config.yaml
n_layer: 14
d_model: 384
n_experts: 128
experts_per_token: 6
d_expert: 64
d_shared_expert: 0
activation: "swiglu"
moe_layers: [0, 1, 2, 3, 4, 5, 6, 7, 8, 9, 10, 11, 12, 13]
router_score: "softmax"
normalize_top_k: false
routed_scale: 1.0
balance_loss: 0.00723
balance_bias: false
router_cosine_scale: 14.0
init_std_router: 0.0397
lr_router: 0.000614
n_head: 6
n_kv_head: 2
head_dim: 64
vocab_size: 16384
norm: "rmsnorm"
norm_place: "pre"
norm_eps: 1e-05
positions: "rope"
rope_base: 10000.0
rope_fraction: 0.25
qk_norm: true
attn_scale: 0.125
tie_embeddings: false
parallel_block: false
init: "normal"
init_std_qkv: 0.0347
init_std_o: 0.0
init_std_up: 0.0347
init_std_down: 0.0
optimizer: "muon"
lr: 0.00166
lr_mult_o: 4.0
beta1: 0.95
lr_head: 0.0112
grad_clip: 1.0
warmup_steps: 50
schedule: "wsd"
decay_fraction: 0.648
decay_shape: "linear"
final_lr_fraction: 0.0
batch_tokens: 131072
seq_len: 1024
doc_mask: true
train_tokens: 1131000000
steps: 8629
dataset: "wikipedia_en"
Below are experts of layer 8 (counted from 0) of a mixture-of-experts language model. Rows are named router (the router's row for the expert) and show model dimensions 128-255. Each number is 128 + 24 x the weight over its row's rms, rounded and kept within 0 to 255. Numbers have three digits each.
After each expert's rows: "comes before" lists some tokens at least twice as common just after its tokens as in all text. This comes from a sample of Wikipedia text that the model never trained on. Tokens count by the router's weight.

# expert 53
router:127102135126129119153180166107190119127124109158168135140136145114149100170188140103143135104154098117149099131163115125148122129123131118169115111180116113103118113159121141143143101109121141113158149090148141124111125144080079137125181114155147119129141161112139146107114142142156183146140111155078146114170130106120146118109183117119113105138151111111141144143157146106132149087070
comes before: "1", ".", ")", ") is a", "–", " (age "

# expert 72
router:097120171092164101143145146127171098114140189135148105115168175116135119146169131133159104069106068142159162128115104098109108149102135155117107141109087158112098108139098158157149162109170142124120096111123153137131123129122127127116130123110141118107121147153143118118108165108128165138106120167117111123128074124176104169129145159132114123121111106095151126119108110098138109119101
comes before: "\n", "2", "1", "0", "o", "3"

# expert 92
router:142156130089162100142128124161175103136095126136132164138163133131147112098113117126121135128147114155116132107141099122155179109117119143134154128127120146181143173133120114122131085111168152094147150103175129141124140117121097148141167110168150122158112135140152180098136090164116146129157132173145097078130160172093116099134133078140112153106132120114139129164136127139095162098142
comes before: "\n", "0", " | ", " |", ", ", "–"

# expert 71
router:181123132120129228104142118129122098103123123147135126102130153111111170097125040132104131136140112118122104123136104147127121159085117099106140140133119160163113154128180125113161143108099102128107126113177126132140117112159164157133136081104083125118121162140129140130066145126156101165126139107103126140141138130129101152203133110135132120099111107112174116138126133115062153108099
comes before: "1", "2", "3", "0", "4", "5"

# expert 2
router:121142134124149114113139123159118045112086122150098093124145127066133175104141140136117112099093127123140113094112112124129093087094124161158074142096121123156124097119099136105132123155118130134138113138163173180129150099128141103108134095170158131124113126155162133119168090165173097124119136137138089124135132146148145156152144115130152126134093117120143104118119133103073171140106
comes before: "\n", "0", " | ", " |", "; ", ")"

# expert 77
router:173126137070125177114102117137138144142122170114132127150110152108106140109120118131166129089172123111134125106118102126141129156108179128084137124132159112106133151153157065104141119156118146154093165142148122124132069123137111123144119116143128137131119116167160121127126076127160100153087079161143117125130126151197136126164155130091119157115152147102199064128138149131131166130115
comes before: "\n", "=", "==", "===", "| ", ":"

# expert 26
router:139110121117130162108107073169124101136155171167138134143157123189126154114140101105111126145106095111177140134157137159136113125091147110103102098118076113140138115107155112113124098090146105103093096125128158116139150121108115110157096103135144111126136133101119154126156119161156129096098118144088150103157154103118131103117109102157092114125124169117155102140110136155119100107130
comes before: "\n\n", " The", "5", " He", "8", " It"

# expert 96
router:125081135116117143101127120120141124140146188166141145163117163106132129128103165115103119099177108181088115094125100096127123095100088126149131063159126127136116150135109123125145107156114113094140135122139109110140124140076121142155151122135162155175144129087172131145166160121160148102143143155151133059121148120133146143123115110115120157099117135095144121168110053108120139121097
comes before: " | ", ".", "\n", " |", "0", " | +"

# expert 18
router:137131112110150121135094150135141100131105180138144129148109122177164145161102111075138121153118139163116110146138183140105164076117142156123110108144133137139145130166142156129157159094101134093107105086108070151104164151144144120085152106091161120136074141146150099126111117135122182145107107115116142099120165100131159084122106124093133137086139146102111079098122136123153133110137
comes before: "0", "2", "1", "| ", "3", "4"

# expert 76
router:165142145093102134149157143078167094110093128127135140139128132119101135123153082100178155103125119148190151115103141152166164110146155143155110078161126154137145109187135115082127097125112168177127099166129153147114129120159115101107099144127158137140120147145169123102135147111114122123109134111109105145102101138121140132122123142162170118128144145131151131115168120163085112130141
comes before: "The", "===", "==", "In ", "| ", "|"

# expert 44
router:094132114081102172151120138113095157110098126119126121132123133150122154147162164146145133122133131159107148095095119173120153139121122173108182143142112161131166116110129153097127136109138109128089134132126139136123088148104129104120127140160157115111144150150119133164163161136135119099117126158145130095127148125124112184140087102140121101117148162115166064104112125133106150129136
comes before: "\n", "\n\n", "The", "===", "==", " The"

# expert 95
router:123111145139129107149128099138122142109125157129152125110132106157146168180074123125139131129144129148134159156112115087129128093135121135169103110150079129161143108108143119107122134137109099099119113086070120139119091116126139126121089181151121147128114134129124143139181099125174070141140111164160091067142132147106140126172098099092123084112100152099133088119113139122128103148122
comes before: "1", "2", "\n", "=", "\n\n", "= "

# expert 115
router:112124132117178164078107133113129149124157079088103136120156132131094147154159125138131149152151119163121136097142104169139122129150112123131098111109090117148152144160140130071131073153134129106126147129096150162128088119162102096130104178148119129100085165132106111074138105131148139112152182144094146124121078145104122122135096100157116120126161164133155090105150102136094130173151
comes before: "| ", "|", "==", "\n", "===", "The"

# expert 7
router:115145128142115146126094099129114104105130184156089130126133146160147144104148118106134101114127121120147130105161146150102112159148133120068130132101084123152151129132103147098098124116167066096128097110122157141124100136145111097165108124128082144134124144157143143116165117144134133129152126098141124121145131075051116140113135156201070079109133168122128153165126121143128140098113
comes before: "\n\n", " The", " He", " In ", " In", " This"

# expert 80
router:131134133100134117171159180108118107116101098096115119139129146174147106119129167106134137153119137161080120105095091106135121191105148117129156121159116106094126145137122135152168134104140143116145154098135129113136100145069118068131159139149126103142117142128142147153131139150142133171124114126164126155129100125178121161131158123110136095105150145129145164098138090130126146141064
comes before: "\n", "\n\n", "==", " (born ", " | — |", ":"